config.toml
num_hidden_layers = 13
hidden_size = 256
n_experts = 16
experts_per_token = 1
d_expert = 320
d_shared_expert = 0
hidden_act = "swiglu"
moe_layers = [1, 3, 5, 7, 9, 11]
router_score = "sigmoid"
normalize_top_k = false
routed_scale = 2.0
balance_loss = 0.000366
balance_bias = true
router_bias = true
init_std_router = 0.0212
lr_router = 0.00214
num_attention_heads = 8
num_key_value_heads = 2
head_dim = 32
vocab_size = 8192
norm = "rmsnorm"
norm_place = "pre"
norm_eps = 1e-05
positions = "rope"
rope_theta = 10000.0
rope_fraction = 1.0
qk_norm = false
attn_scale = 0.177
tie_word_embeddings = false
parallel_block = false
init = "normal"
init_std_qkv = 0.0297
init_std_o = 0.0
init_std_up = 0.0297
init_std_down = 0.0
optimizer = "soap_variant"
learning_rate = 0.00293
beta1 = 0.95
beta2 = 0.99
weight_decay = 0.094
lr_head = 0.00726
max_grad_norm = 2.0
warmup_steps = 200
schedule = "wsd"
decay_fraction = 0.927
decay_shape = "linear"
final_lr_fraction = 0.1
batch_tokens = 65536
max_seq_len = 256
doc_mask = false
train_tokens = 255600000
max_steps = 3901
dataset = "wikipedia_en"
Below are experts of layer 9 (counted from 0) of a mixture-of-experts language model. Rows are named router (the router's row for the expert), gate (a neuron's input weights, with its number), up (a neuron's input weights, with its number) and show model dimensions 0-255. Each number is 128 + 24 x the weight over its row's rms, rounded and kept within 0 to 255.
Before each expert's rows: a language model's description of what the expert responds to. This comes from a sample of Wikipedia text that the model never trained on.

# expert 4
Plural s endings
router [134 116 128 126 156 140 110 119 106 122 111 166  94 117 115 140  94 102  89 147 121 189 153  75 119 134 117 124 110  89 124 143 123 117 155 123 169 133 127 135 119 123 100 129 129 121 146 149 107  95 109 139  73 153  89  75 153 107 112 136 137 140  83 169 103 150 130 127 114  77 115 139 103 123 136 139 118  92 153 120 118 134  91 106 149 133 147 137 174 140 146 137 102 117  79 138 111  96  83 129 146 122 146 112 123 124  99 110  80 157 109 151 112 162  79 133 150  86 148 113 135 134 112 146  97  98 114 109 137 104 183 128 115 136 168 136  97 138  93 125 115 168 148 122  77 116 143 122 155 100 144 146 125 140  94 104 122 169 165 106 122 100 137 127 131 126  97 128 114 112 113 168 120 161  89 119 110 156  97 122 134 138  90 119 106 101  82 144 127 134 108 123 170 163 118 114 113 114 164  87 149 132 113 139 111 121 131 205 141 142  92 132 151 169 145 125 150 134 128 134 110 123 112  79 135 155 138 147 154  93 188 151 127  68 119 126 143 110 137 130 147 126 119 128 127 136 123 161  93 146 133  98 141 125 150 105]
gate1 [167 120 124 130 144 159 137 131  88 119  89 111 116 120  90 107 139 117 122 144 132 145 155  94 109 119  98 115 108  82 110 101 117 116 108 125 147 131 146 123 117 141 114 102 153 122 101 117 165 122 104 157 114 128 124 116 134 127 132 154 136 134 121 126 177 160 164 127 117  76 157 167 165 120 140 109 123 115 165 142 125 124 165 115 156 124 166 185 103 133 113 104 121 151 118 121 149 126 132 131 146 125 131 126  98  90 114 126 141 109 144 147 119 128  95 161 172 127 126 140 131 113 105 121 134 122  91 123 129 144 153 129 212 137 127 104  96 114 167 134  82 144 157 112  97 102 133  99  73  98 154 127  83 137 153 112 129 118 144 125 133  99 114 101 131 149 147 158 145 153 145 135 158 163 113 145 155 117 120  96  93 148 136 135 130 117  94 113 132 150 158 173 144 163 159 128 141 141 132 132 138  90 155 132 225 184 124 144 124 142  90 131 173 124 135 154 149 144 139 107 152 109 125 113 104 153 115 121 173 163 156 190  95 131 137 179 129 134 105 139 149 166 110 120 128 119 155  96 122 104 141 106 144 102 179 103]
up1 [114 139 136 120 137 122  78 104 124 115 107 133 157 120 120 143 128 122  98 130 170 126 121 108 109 151 140 156 113 121 107 138 135 201 120 136 137 168 102 112  86 122 132 136 147 139 171 119  97 112 111 127  86 122 106 135 126 135 117 186  74 147  92 139 133 123 149 106 116 140 169 130 129 102 119 111  88 119 155 103 133 131 138  69 125 102 127 149 118 103 158 138 144  91 159 143 124 156 166  98  90 150 116 140 124 117 118 146 123 117 113 149 151 103  88 128 105 126 154 101 154 110 144 120  96 125 129 143 105 115 135 141 151 183 158 151 104 105 129 140  98 148 139 150 122 106 110 132  73 122 139 115 158 179  75 130 138  97 101 113 150 163  80 139 174 115 125 108 149 110 107 117 155 122  97 120 195 137 105  98  95 139 109 125  89 154 125 111  99 125 107 131 145 163 108 178 124  92  94 171 124 130 112 132 137 102  83 156 148 136  78 175 114 167 129 153 144 135 108 106 119 120 124 115  88  84 153 157 150 142 146 150  97 116 105 111 141 113 127 154 159 137 102 116 126 143 114 136 149 116 102  93 115  99 166 129]

# expert 11
Common word beginnings
router [134 129 106 105 152 149 110  91 157 118 130 143 118  90 152 118 113 142 166 128  86 138 155  83 144 139 120 176 121  91 131 109  72 133 154 104 147 100 120 130 120 149 105 122 133  97  95 143 183  96 117  93 148 122 164  85 104 135  84  97  99  97 127 110 127 137  97 126 181 155 128 106 145  98 114  96 114 118 147 152 134 148 128 132 147 119 114 207 137 134 134 148 106 150 143 103 118 135  65 129 135 121 100  91 101 110 145 122 117 118 116 122 126 151 139 153 116 170 111 132 138 141  97 125 115 128 132 172 127 106 118 148 128  96 108 136 118 117 119 135 130  99 133 133 123  96 162 117 122 136 151 130  92 187  57  92 161 159 144  90 131 123 136  87 106  97 157 166 116 102  90 122 147 159 167 150 130 129 149  93  91 111 133 152 122 173 146 149 119 153 132 145 142 149 113 133 102 109 157  91 121 133 153 177 119 146 129  94 104  98 123 140 132 152 115 122 144 125 109 138 144 106 130 119 105 147 139 128  98 123 119 149 145 157 121  96 113 112 163 167  71 125 147 119 142 152 149 124  98 123 151  73 165 143 136 125]
gate0 [118 129  99 139 151 189 158 120 117 115 121  79  94 137 116 154 120 127 122 134 132 144 135 132 136 140 169 160 154 123 171 101 102 112 119 119 139 137 150 148 133  99 162  96 104 148 158 169 111 122 104 135 144 106 137 119 184 138 116  89 115 160 180  92 126 180 107 134 134 118 137 137 147 117  82 105 118 128 126 143 129 111 120 127 132  83 140 141 142 134 106 129 133 105 132 109 134 113 116 140 109 179 139 152 127 125 154 181 178 132 101 133 140 135 110 102 127 144  89 161 130 133 156 151 109  95 121 180 105 127 105  97 107 118 174 116 121 110 127 133 121 141 131 120 111 104  91 117 110 122  99 138 116 107  84 112 164 110 132 137 109 112 128 129 150 153 135 159  84 142  97 133 165 157 152  75 202 108  95  96 141 126 144 125 153 143 107 172 113 119 184 150 144 173 128 110  86 144 118  92 124  89 187 119 137 131 157 152 107 124  67 137 130 113 101 120 127  97 116 138 148 134 137 160 118 122 108 128 143  76 104 120 120 168 158 172 154 112 153 122 121 152  93 138 156 122 132 156 100 116 116 126 118 108 116 108]
up0 [132 154 136 149 174 171  84 144 136  90 136 108 102 134 124 158 116 117 159 163 153 124 127 114 184 102 156 164 157 114 147 156 145  71 114 105 126 138 169 135 110 121 118 105 177 119 142 144 119 141 177  77 112 151 142  86 119 119 142 118 115 122 174 139  91  86 120 160 172 106  91 129 149 137 114 123 131 137 144 153 112 141 174 105 149 134 159 133 117 127 121 111 114 106 105 142 173 132 129 140 148 150 149 137 104 115 146 175 142  74 140 132 123 104 145 158 130 140 120 118 160 124 138 147 136 156 120 184 131 127 176 136  82 122 109 159 133 139 134 116  99 100 124 130 134  90 119 146 120 111 147 156 139 138 103 111 114 119 124 144  91 111 141 136 141 115 135 112 116 179 100 110 127 134 162 142 158 110 103 132 118  90 133 150 173 137 123 156 136 149 166 133 170 134 113  86 149 129 124  65 127  94 143 101 115 178 121 114  97 152 118 153 138 104  86 112 148 101 108 123 151 171 139 128 112 133 107 139 136  97 144 108 157 170 168 151 111  87 107 155 116 141 128 138 126 171 155  97  86 108 113  99 122 111 143 111]

# expert 8
Prepositions and in-
router [107 124 152 144 122 129 139 149 155 124 123 143 104 100 183 134  72 165 121 118  78 163 153  92  93 140 143 132 144 120 137  65 147 118 151 148 148 130 118 191 132 137 139 128 106  73 104 118 137 139 112 152 112 164 140 109 124 111 155 124  83 180  92 116 122 136 116 139 107 143 148 105 112 134 165  96 127  83 135 134 122 208 136 106 125 130 127 103 126 107 130 108 131 156 120 108 134 136  84 140 133 173  99 116  80  89 145 113 129 138 105 132 158 132 133 136  93 146 156 133  79 143 140 154  93 127  72 128 121 109  90 121 108  97 149 132 122 118 124 151  96 131 133 134 144 121  99 131 145  95  95 143 112 126 108 140 144 138 150 123 128  99 142 129 153  76 120 125  96 115 122 155 158 148 103 131  78 128  99 123 113 185 102 154  90 107 133 137 155 154 128 155 150 156  98 160  81 131 147 127 127 139 101 143 158  90 133 127 123 117 123 131 126 152 153 110 142 131 111 144  69 189 166 116 114 141  99 156 133 151 122 106 123 127 143 139 159  89 138 118  82 115 120 132 119 150 133 128 166 120 131 102 157 158 141 124]
gate0 [107 122 157 123 146 134  97 116  94  75 178 122  50 107 114 100  97 152 153  65 121 134 130  99 117 145 119 147 120 124 108 131 138  97 148 153 138 134 154 107 148 166 131  86 128 146 108 161 118 129 129 124 136 111 131 161 159 125 114 150 129 150 123 132  91 108 159 118 120 120 129 152 134 149 158  99 130 111 150 130  84 111 124 147 165 119 136 147 120 131  94 125 138 120 109 118 148  84 146 165  65  94 101 142 135 135 136  75 105 121 100 165 120 151 150 158 130 152 148 160  89 118 106 147 126 139 101 105 105 112 145 129 123 122 144 111 166 148 157 103 122 151 110  74 126 137  75 136 112 128 136 140 132 135 149 157 122  74 115 142  94 111  95 108 111 133 112 117 123  86 137 129 145 122 126 141 128 100 155 117 105 197 117 159 142  98 139 165 143 124  93 136 161  95 104  89 132  98 132 109 116 137 157 109 148 164 113 165 112  83 120 108 157 167 128 100  78 137 112 149 138 119 124 145 133 117 154  93 123 134 172 103 107  86 151  91 153 137 124 108 153 155 119 137 164 123 142 156 144 124  96 118 119 111 143  77]
up0 [159 191 106 119 124 115 165 112 133 156 102 110 167 128 105 167 143 121 112 165 131 127 119 148 140 114  94 119 110  94 109 154 148 144 111 126 146 124 160 136 110  88 123 169 121 136 144 123 121 124 106 128  88 119 118 102 115 134 116 139 137 120 161 114 120 138 114 138 136 106 131  99 103 123 133 152  89 168 117 138 148 142 106 100 107 148 110 104 131 149 160 122 128 135 185 112 133 181 123 112 135 142 169 128 124 145 133 135 125 108 168 123 121 125  90 114 141 135 109 120 132 160 147 117 101 121 182 132 117 155  97 145 109  98 124 209 155 110  92 127 130  83 132 169 169 102 189 148 142 116 143 100 146 141 155 133 137 183 163  94 147 184 178 140 118 152 104 112 137 105 123 133 135 135 144 137 134 116 146 109 128 127 135 126 113 143 110 124 111 132 164 115 106 154 125 193  92 104 138 106 103 118 123 134 110 123 112 134 130 156  92 119 140 131 152 148 157 122 184  70 132 134 173 140 107 113 107 127 108  86  70 139 167 135 102 165 109 138 125 158  95 115 119 110 102 137 110  89 139 141 119 179  96 132 148 166]

# expert 0
Table cell separators
router [110  95 124 105 130 136 152  72 149 169 121 121 121 139 118 118 131 131 141 170  88 134 154 124 128 153  93 128 156  96 151 125  86 153  68 150 115 125 123 121  99 144 138 140 164 127 132 103 133  98 128 143  66 154 174 134 100 150 160 145  82 140 150 180 126 144 162 147 103 122  90 146 165 122 101 142 106 102 147 151 135 143  99 132 150 136 125 128 137 136  98 130 160 189  93 162 125 143 131 118 139 121 132  87 117 122 135 162 112 120 143 118 120 138 145 128 137 123  99 124 109 144 157 131 104 123 111 173 130 103  99 151 151 157 172 114 132 109 111 120  83 118 154 108 132 107  93  93 128 169 170 159 135 134  94 117 179 153 142 145  96 141 127 148 151 131 133 133  87  97  83 162 148 122 126 172  91 153 104 130 124 151 147 110 136 140 154 113 150 153 110 121 169 116  93 170 115 124 162 164 150 141 130 129 127 149 124 122 151 136 124 135 113 115 144 107 105  82 123  89 133 173 118 124 147 178 147 132 102 121 121 100 147 165 137 180  96 104 124  95 118 136 114  81 107 140 108 176 113 122 155 119 137 127 159 110]
gate36 [121 103 144 134 198 137 145 107 123 129  99 107 148 120 103 138 137 123 118 139 138 132  83 105 119 103 147 112 115 160 163 131 165 136 168 127 138 150 167 158 132 140  93 122 112  94 124 136 111 196 158 140 100 123 199 128  93  97 147 110  92 119 109 121 105 138 134  96 128  99 133 124 103 139 119 118 153 142 148 155 158 111 166 110 115 132 113 144  78 152  99 137 136  62 103 137 142  93 156 164 131 147 147 140 173 118 121 161 126 125 150  99 148 135 125 134 101 110 132 107 132 126 144 112 163 130 142 144 131 114 126 137 139 133 111 148 164 114 125 125 111 113 135 117 135 180  94 203  53 161 129 169 140 124 124 160  88 174 131 119 128 168 107  96 150 120 119 120 129 129 143 130 105 145 136 160 140  92 134 102 125 141 147 141 138 191 133 132 145 130 147 124 136 109 137 151 123 130 153  81 155 156 122 144 144 137 131 179 158 117 142 157 123 134 121  49 126 105 129 120 140 137 140 115 106 148 123 102 133 130 114  89 156 126 128 146 142 129 142 125 122 123 110 154 149 117 136 159 182 114 123 117 143 200 139 129]
up36 [115 108 145 135 172 110 102 105 131 131 145 125 200 130 132 178 135 108 123 110 115 100  99 142 120 105 146 119 106 168 172 145 162 131 121 124 167 140 102 119  81 110 129  98 128 134 124 143 142 137 128 152 142 132 182 126 172 122 142  71 105 126 121 136  83 130 135 150 125 124 147 107  98 162  88 125 122 137 145 162 131  99 163 141  97 150 132 109  92 192 104 158 158 117 103  96 146 153  91 142 138 130 107 142 157 151 116 118 120 100 115 110  92 146 126 144 143 147 139 146 152 166 100  94 158 113  99 108 105 145 140 171 121 131 178 147 168 140 139 150 101 127 128 136  96 146  82 132 108 154 144 128 126 131 113 124 148 128 128 139 146 173 144 120 100 143  93 149 113 135 128 143 112 167 104 123 132  96 142 149 140  73 147 177 122 146 150 172 154  96 142 132  86 119 144 144 142 140 123  75 128 122  85  59 136 112 103 179 134 128 120 155  95 174 142  93 113 139 143 135 123 130 139  87 120 125  93 124 109 142 160 151 112 150 136 109 135 138  88 148 121 139 113 114  88 116 157 117 152 136 161 137 146 145 149 143]

# expert 15
Auxiliaries and adverbs
router [145 107 144 121 165 113  78 132 121 120 127  81  89 103 126 103 117 174 128 105 137 152 160  79 151 135 162 135 150  87  90 103  74 106 141 163 147 125 137 141  99 127 126 154 105  95 144 139 123  94  91  92  52 168 147 126 103 142  75 135  92 128 151 119 111 153 145 126 150 136 130 137 121  91 167 138  94 160 126 126 173 160  84 115 151  99 156  91 101 130 130 141 135 108 133 116 101 138 129 136 103 118 135 132 110  95 124 173  92 134 148  91 134 138 154 107 106 133 138  97 145 145 123 140 130 133 140 115  87  77  87 145 127 116 142 162 120  89 147 144 119 140 143 124 146 136  87 108 145 186 158 149 139 140 113 135 146 141 116  91  92 117 140 123 103  94 106 139 141 107  98 144 116 126 105 163 147 117 101 153 127 157 123 109 151 115 154 128 127 154 116 112 136 163 123 163 119 113  69 129 141 164 128 117 148 143 164 164 120 143 140 129 149 125 127 163 116 136  98 157 144  99 175 130 100 152 141 141 127 116 135 136 116 111 115 162 110 148 138 118 124 139 157  80 189 155 122 150  94 165 142 131 136 153 110 113]
gate0 [125 129  71  95 138 118 131 148 159 118 110  87 139 157 115 155 124  77 166 136 104 122 109  83 115 141 147 124 122 112 149 119  91 135 129 146 135 112 128 128 119  90 129 132 124  93 135 174 102  97  92 144  95 133 164 151 117 106 125 155  89 161 114 101 165 133 121 109 113 122  91 125  72  98 135 192 148  93 148 119 121 164 121 109  86 125 161 122 132 141 131 146  89 121 150 108 173 117 155 129 142 124 166 146 114 123 141 132 147 130 128 121 175 124 111 121 146 139 131 136  97 153 153 140 141 124 109 143  95 175 133 111 105 136  96  53 125 145  96 138 141 147 121 125 116  94 137 141 166 139 173 136 169 171 128 140 136 171 136 149 121 104 107 164 120 139 149 115 122 118 118 113 134 134 122 124 174  61 153 111 160 115 148 161 127  95 144 146 129 122 137 182 114 149 133 145 156 148 100 105 145 157  89  94 116 116 147 176 107 156  97 146  72 125 134 111 133 105  99  90 164 133 139 135 129 107 128 121 126 123 142 132 134  75 141 126 115 137 107 114 147 121 130 163 133 159 105 122  78 107 145 126 164 115 129 172]
up0 [139 110 126 141 115 109 157 128 127  97 107 145 151 162  93 138 137  91 130 143 108 118 123 138 121 122 140 127 113 141 120 135  77 122 132 138 113  94 114 132 118  85 153 119 110  91 145 132 114  82 131 137 136 112 147 179 110 135 132 157 138 156 171 156 165 153 110 108 133 130 142 121 128 130 145 157 119 136 157 134 145 139 154 124 100  97 123 151  95 139 168 150  92 108 178 171 145  83 141 122 122 121 159 135  84 154 131 118  97 135 122 174 118 181 143 125 134  80 144 118  97 176 114 153 165 121 130 157 138 122 112 129 128 116 117 114 113 149 118 118 128 146 166 100 143  80 152  94 132 141 152  91 148 138 124 110 107 147 136 124  96  84 132 137 124 149 106 159 150 145 142 112 108  79 106 110 174 127  98 139 127 110 146 100 172 143 132 130 133 114 136 158 132 134 110 120 136 136  90 105 109 164 124  96 132 138  99  75 129 200 120 130  71 120 115 121 164  86 140 162 118 110 165 157 160  75 143 112  87 128 161 147 158 141 107 115 134 171 162 143 115 141 123 149 119 182 133  98 149 175 121 167 140  86 120 147]

# expert 12
Mid-word fragments, kin nouns
router [ 99 142 141 143 180 130  89 136 122 116 117 152 125 144 127 135 136 160 119 110 123 125 128 143 101  72 164 128 166 142 205 125 138 144 131 125 147 102 140 129 100 158 121 122 138 121 146 109 140 102 117 112  91 128 118  90 127 139 118 105 112  95 144 117 186 137 120 150 119  99 176 139 109  98 197 135 135 153 130 120 129 147 157  94 129 128 123  90 141 133 129 119  96 192 101 127 142 135  98 172 135 128  99 107 118 130 146 145 123 141 133 133 163 126  95 127 109  83 124 135 160  92 127 126 121  92 119 127 130 127 122 126 133 119 165 100 117 139 114 136 114 119 125 107  91 105 111  76 165 142 117 153  90 133 124 123  92 132 135 138 124 123 141  62 111 104 142 165 159 104 108 134 107 145 120 110 130 146 123 141 116 162 168 130  97 144 158 165 150 150 123  99 160  94 140 127 132 103 118 136 103 122 120 147  77 149 125 122 124 154 117 148 164 106  91  50  91 127 115 137 141 177 171  99 147 116 113 111 153 134 125  89 108 122 101 126 147  89 137 148  64 132 141 134 146 194 121  97 126 126 153 123 115 168 143 105]
gate1 [158 159 141 123 129 168  91 138 119 132 131 119 117 108 152  85 126 124 109 144 131 117  94 137 134 164 102 126 155 130 130  98  93 132 159 124 150 165 114 102 144 109 148 132 138 151 171 147 165 134 123 185 150 109 154 160 148 131 128  98 103 109 170 134 149 127 144 152 152 130 152  96 138 107 151 117 106 131 119  94 144 136 151 152  96 110 126 102 125  80 111 185  95  79 108 141 124  85 147 149 118 114 131 187 141 154 131 101 116  89 101 144 137 129  81 116 126 155 107 110  83 138 132 150 146 134 114  90 144 116  93 109 148 114 179  67 112 117 123 161 115 119 122 103 119 130 108 131 125 109  98 133 137 170 109 155 124 131 133 134 168 154 121 129 164 111 140 159 111 170 140  60 154 138 118 153  97 101 143 144 140 131 149 147 141 103 156 131 103 131 108  91 115 107 178 132 167 115 134 142 132 155  95 111 113 168 144 113 145 145  58 129 152 152 161 106 134 106 117 106 120  93 150 136 169 180 149 137 121 147  80 128 123 113  95 101 169 139 154 113 123 143 133 133 129 154 103  95 161 135 138 141 118 135 106 134]
up1 [151 164 133 113 136 146 137 123 160 102  96  94 119 127 116 161 112 127 123  84 135  99 144 130 134 150 144 101  99 142 155 149 102 162 124 145 112 145 146 122 139 136 169 149  98 152 141 136 117 138 121 135 116 179  88 129 118 134 140 112 149 179 149 144  58 152 125 163 118 150 143 122 171  99 114 147 128 135 119 134 143 121 105 175 132 177  88 142 187 126 136 113  94 127 163 104 107 148 116 122 136 137 175 121 135 125 118 127 142 128 167 183 118 120 118 167 185 133 159 114 116 122 137 151 108  89 141 136 162 146 162  94 100 123 123 155 150 116 140 131 147 146 111 150 133 104 171  98 154 109 133 115 122 136 130 122 139 147 110 108 158  84 129 145  82 166 180 140  92 139 101 107 172 116  78 122 147 159 124 144 116 105 156 123 135 134 173 136 115 157 139 105 121 116 150 143 100 159 155 114 115 131 136 155 139 116 156 130 127 108 145 100 117 151 149 111 153  48 163  86 138 126 106  78 111 121 135 159 174  80 150 126 125 133 136 106 136 134 117 132 127 184 116 131 130  90 121  95 126 129 116 123 163 150  99 122]

# expert 1
Space tokens
router [ 89 133 147 110 195  73  88 138 114 110 100 132  81 134  91  91 131 146 117 145  99 143 157 104 132  82 138 134 133  74 150 136  84 114 142 113 145  95 134 155 132 146 150 186 140 116 106 107 148 130 111 132 121  91 124  92 102 135 120 136 100 128 128 138 129 131 152 121 108 127 100  95 154 119 120  61  97 130 164  91 117 143 186 125 151 109 157 135 157  92 133 130 109 127 127 115 134 133  89 133 139 166 103 160 123 123 152 176 104  98 117 116 141 166 140 143  73 151 157 110 172 132 149 147  85 125 124 124  77 128 107 119 132 126 125 105 143 139 134 166  95 125 118 139  94  93 127 104 138 112 133 130 146 120 118  99 110 164 136 128  59 124 171 123 129  80  91 198 113 130 110 136 138 134 112 144 127 125 120 117 141 148 147  98 105 110 143 137 163 133 143 132 102 101 115 129 134 100 138 136 147 145 131 112 133 151 116 150 117 134 137 106 114 135  53 129 126  90 112 153 144 130 125 100  78 163 123 137 113 169 162 150 144 114 123 121 129 131 146 125 116 110 140 145 132 145  95 112 139 150 144  77 138 155 148 126]
gate0 [150 129 140 131 143  91 124 134 103 108 105 115 116 156 178 139 151 122 135 108 141 109 126 107 118 138 148  81 142 117 108 127 140 191 140 117 108  97 140 121 106 139 145 102 111  81 138 113 106 178  68 126 144 134 132 121 114 122 177 123 166 159 159 104 168 128 117  92 116 182 121 136  97 122 117  72 104 108 121 131 123 148 145 149 140 114 138 113 117 112 121 179 151  88 142 108 132 160 123 136 139 164  85 136 134 170 140 149 134 172 176 121 118 137 107 154 114 121 115 176 138 125 129 119  76 131 121 196  85 111 145 119 128 121 143 136 162  83 130 132 140 147 113 132 109 149 150 102 140 108 119  99 103 148 156 102 129 137 104 180 108 118 150 103 115 107 147 161 116 152 123  93 155 140 154 156 140 137 147 138 155 116 137  99 187 120 108 140 137 114 142 126  99 139 106 122 121 140 120 140 104  99 117 136 100 117 152 111 128 144 181 110 139 123 156 128 157 184 106 142 117 156 161 124 162 155 141  92 136 116 143 128  89 116 102 156 137 150 161 165  93  91 138 114 136 159 117 133 135 175 145  78 111 104 168 127]
up0 [ 85 140 139 180 164 188 117 149 167 115 140 152  98 140 139 111 118 154 138 147 151 161 103 132 108 114  76 122 103 137 160 132 147  77 139 133 109 190 112  91 135 118 146 166 126 170 124 111  92 139 185 104 122 130 167 123 138 141 112 155 118 121  92 113 101 126 173 186 103  97 131 134 133 135 127 136  99 130  54 112  85 126 103 116 151 107 121 148 146 140 126  84 129 138 157 172 134 137 112 101 133 141 116 139 180 114 143 166 144  89 119 129 169 156 145 150 163 109 130  72 128 160 142  98 124 117 133 133 126 134 145 119 119 149  82 141 121 145 124 128 140 112 140 144 163 117 153 136 161  91 137 177 141 102 115 144 142 132 125 124 116 150 146 138 136  94 141 105 145 134 126 171 121 108 134 116 175 133  88 120 135 136 141  96 146 123 158 110 113 113 136 105 148 166 149 111  88 102  95 116 117 134 147  83 134 131 165 143 124  87  72 170 124 112  85 141 134 134 152 149 106 126 113 125 101 130 165 147 147 138  93 120 125 144 123 116 141 116 128 118 117 112 101 161  93 133 130 116 154  92 121 159 123 160 121 123]

# expert 5
Line breaks and headers
router [120 157 128 122 192 135  99 102 145 124 138 165 133 111 158  91 131 111  98 125 121 141 153 111 122 150 158 115 166  86 157 126 158 121 101 118 115 105 159 128  99 142 117 128 128 124 104 124 116 107 136 145 124 136 202 139  72 144 110  99  95  96 154 116 121 126 111 138 162 109  96 114 118 125 160 154 152 121 125 123 135 154  88 157 122 124 113 159 112  97  93 160 114 162 111 102 136 141 144 164 129 172 138 136 132  96 119 149 124 117 117 119 159 156 125  99 111 134 131  86  71 129 121 166 117  47 104 164 115 124  82 142 140 111 150 157 116 135  99 126  92  82 116 143 102 134 132 115  95 123 157 160 137 153 111 107 104 158  99 139 108 131 104 151 120 156 127 130 149 125 130 142 140 191 101 145 141 119 142 123 127 149 123 134 126 141 139 162 177 165 136 147 126 126 136 159 144 104 141 107  99 109 158  93 139  93 124 166 135 127 125 141 136 135  97 122 145 183 130 128 117 149 149  99 112 158 118  98  92  78 140 106 121 103 122 204 132  94  89 123 129 113 150 155 124 156 111 132 158 129 178 104 118 153 115 134]
gate2 [130 125 125 161 148 119 106  92 141  93 141 120 134 112 120 112 128 156 133 123 117 123 156 148 133 117 111 120 118 143 130 153 158 107 119 137 126 122 137 140 119  92 109 134 156 110  77 108  96 134  85 185 116 121 146  86  88  86  93 147  92 149 151  87 154 151 146 100 194 120 167 140 149 160 153 139 143 142  98 101 122 149 159 133 155 115  99 151 133 133 109 126 149  92  94 142  97 129 111 121 115 126 115 138  96 114 167 128  81 140  87  85 115 166 127 109 106 111 146 109 106 136 133 126 151 104 111 162 147 152 158 169 170 163 100 127 167 154 112 156 119 130 129 119 131 134 145 133 105 157 122 126 127  76  83 129 106 110 146 149 168  96 130 124 138 142 134  67 173 122 133 107  85 107 126  79  96 132 113 170 124 135  92 114 111 138 138 128  90 132  69 115 139 114 122 123 140 131 106 153 121 133 130 142  95  72 134 189 141 104 103 144 114 146 132 142 103 114 149 120 100 110 126 144 124 163 121 137  85 123 109 118 144  98  97 141 109 139 130 137  70 159 108 109 104 118 164 130 150 120 100 151 124 165  95 101]
up2 [155 114 150 111  94 128 113 109 105 110 140  85 102 161 120 161 125 127  98  90 139 128 126 130 114 128 103 132 147 128  92 129 113  94 107 127 172 123 140 131 151 106 112 160 131  92  71  98 126 174 104  87  98 128 125 118 111  94 102 101 120 144 135 112 142 112 130  75 175 109 136  96 170 133 162 115 180 114 120 115 139 128 154 152 149 162 152 168 129 139 121 124 109 136 128 181  93  96 117 136 134 132 130 151  97 148 131  93  92 110 132 105 125 142 138 122  52 104 130 125 128  78 150 162 121  84 120 157 152 167 122 139 121 144 115  96 131 135 146 123 121 127 101 145 101 142 120 121 160 147  91  86 157 108  95 104 114 156 170 114 119 104  95 125 101  90 151 101 120  96 180  87 151 129 101 131 135 150 119 107 117 128 138 142  87  95  99  96 158 100 112 135 104  94 152 126  89 111 123 115 142 102 122 117 133 110 156 143 101 188 121 107 146 172 103 127 160 118 100 120 127 148 161 131 119 123 154  91 124 124 108 138 119 134 118  97 158 118 110 147 117 123 149 145 115  94 111 148 116  76 140 104 145 166  96 149]